Weights of a small mixture-of-experts language model, trained from scratch on English Wikipedia: 9 layers, 34.9M parameters.
Below are experts of layer 6 (counted from 0) of a mixture-of-experts language model. Rows are named gate (a neuron's input weights, with its number), up (a neuron's input weights, with its number), down (a neuron's output weights, with its number) and show model dimensions 0-255. Each number is 128 + 24 x the weight over its row's rms, rounded and kept within 0 to 255. Numbers have three digits each.
Before each expert's rows: "mostly gets" lists some tokens that are sent to it at least half of the time. This comes from a sample of Wikipedia text that the model never trained on.

# expert 28
mostly gets: "–", " U", "°", "-", "′", "/"
gate4:139130132131147105168124170141084125108121132098135137112146099151123122161166172117106154090121142114139156121190148143159157148087137138093110119147139104098119120100105167094115145124134135115187139136148135113139134093134115140126111117133073125130152137120103109165119108102063144128145086113125107119110162086094123154168113097162129118109178096142127084185121120145149149109119160117088128131171146108123149134127126118148140093132053140140129109128109122173124143144110162115121127130109088159113121136109108138130124141108186147094147153115124145096086111122140105122149170142113161158146153109168071102118139114108158088116123149130139127157169126107122101094168117115105154109103091136168128112162122122119107166115149117141145150103097122142129108087099125
up4:095137106164127097114138134165155103092108084133123138142135175121135116180137150157116110124167137085139153139128171109140119139116155141097111100128179128164142156108131105143088087140135169139120133167078124131142101157124154163147085102145151126145135160107139132138136115121119113139140111182100135095154127116092146125120131147105156138145139136123096188117080140157103126130153148140109079145121119149136116132135132166112175096108141083167100099140129106146156147082151163120106134126112136142116132101104166132156137123124114158132177102113141146138171137157142110147121112097135108117136199125139109130166126136170127121120163167104123158113071144149114163127145154144170099102154135116121100147140163084138084112115126109148136117114102129140090141154078126
down4:111116102102150138128116146116107149127107123166147174134135141120133137112161092086160121094134168134102124133089109104141101142129100142110118143100140153124128154142105121143112163160107089125103120132168146111100096138143141105108140127191128131085130100163168130130163143149131081117099130066127158154133134116107086120138206143128126147115166111092123107137140086103154096111147117089129125119102149114125125142109105158138162138120096092155118181122086067080135125117103070161104151109154112080100167175135131120115103109110114111095147119131099087072124163180092151148137090134147111127103125123121140157143117162149153114114137080119102126120134124090138145109129117112096149111097130138126118148132136147130161102099141130149141131132136106130155130157147112
gate5:166131118106110127153136170133119144105147158151132119140136113178113132092139127145075114128145077141155107137117131105128137103135140146157117145122109100117117120181116122087139158137121131148151130109121138129144113155157117126108118113123183158117109101096112141153114105132069120144165099139141128120124132144131079123071195140123100113126097116157125118127127143124143121148128160175127092076158134177138125160106092113150170154171160114138162153114111146159138129097091107124133092135132143126133106104137092141101146096113123175114114142106151132161141082108146123169081112093130111122143117116148178098153130148116117152149110125136177116089132126122098114094080103167116154149111120141128135158093096141100134138125095121153096119097161094115122156074109182
up5:129162168111121142184145136132107117166145166128123150138140178098152141107100122109112122130103114161160093154133093109093145163089157160118108136149125120132138083151086131089128120122144145133116097094136111136101142109114135125155140143184152132132179118117156078120155090132139134143137119134124121098131104126158170145142105121136119132163156120132168105140158105126074133115137141102127139126164107138165124133111091113176145114138109094098125145192105126121060133154141143113107114131151125125106120137101139111119172120136125123083146096165166136089132129148144129106090139194077120133132124135144098122136156122136139117152077120112147113176104114147150140112145127143167159122130112176160112134135129132109135073133183138117156074124161097135122106116142099
down5:130118138109100121103138160162124098169133089122109145137122116119146134119147143114146146153136134125154116108129110121101105129166153106113141119077163130131160114149154082081144107122173110102105123140099102146159144131144111109101104087098165143161137101161113159132156127062156085112101111140124115137137109133133133116128088157121185108116106094120127116106150114105147132121165117117096119146147158139157114117163122155119105123126154147085120154133126130157151078094103094131136140134106141137135128147142142139142142110124091089153121098141126083150133136109142099152123095165099156122089160146151155111076148120117148148110185153087095167152185144151138126109126107158060129109115085097137153135101175104137116147071100135144144116139092152134165151126104151
gate6:167156175121154143109132121187072130148122119098135110107119107138089153109130150128130110143138127111089107157111092149083176186099115145109100136044158139129152129146144134101139134165137125148125127124136061172122141120121098087150140118121120126111133134144103100112107157130166076123172099160139113133120132114118171096132181142102153114139188138137084120147107114191114110108139093118099096094125113136150106116141150112159118158086106130126099122104078114129125158142109105145128108130097137119121100121105115147125127134141127112129085110124170153174101192154126101149102112122119121133167111106123114101147111134113122079123093098127119137145134145122128127147131139141087122098116082138119130120137116112137097121113147118130096142136095145101107148100151103
up6:110144158098145108132122119098174157093150135129115139137135127141154133189096094186104127120152161126119132109120124134133148122140122109131143121195123127078126121125102178136150110143136100101144135116142129106139139115128132096127108152138144124077158106157106110124108110100184118085139125164060131118110145150139134153134134116125153100123153138113126160140123115105113112128112132174122148174100183109113161137180120120096095171147133079141152105189086117093095091122161145102125169098134137094139107171124138106118114114158111115147119182124083093142103154129126108122112117109133106148165137131096127152111116136125143104125171087111110121104144134145136158118136120137109133147132160144146109127123147098159192159129125146072124134182139143123125091100146126
down6:114094103144158137053126193157123139171133130097125087097165128100137133124117083107125130163120147091170116113155139125106117094116110133115146165109142148141085087136099124097156172073165086149133145182123124146095105103148147101113137119097106131157146137125130097160164159151109126153126144167164132107141153111108160119118159152113085114094125065132121147126114123129109098109167095161128093128144139121130087106109087111124122104112096150107138133160120138180150142159146096126109168122159146121131109083072079117152134109124143118128136120132091112111124144129131123128143147139137120143127126110134149144098160085124107111129088100127132106095091136129136094113152128089149151132126120086124135131164119131141172139086097140084119112127129135159131127132130154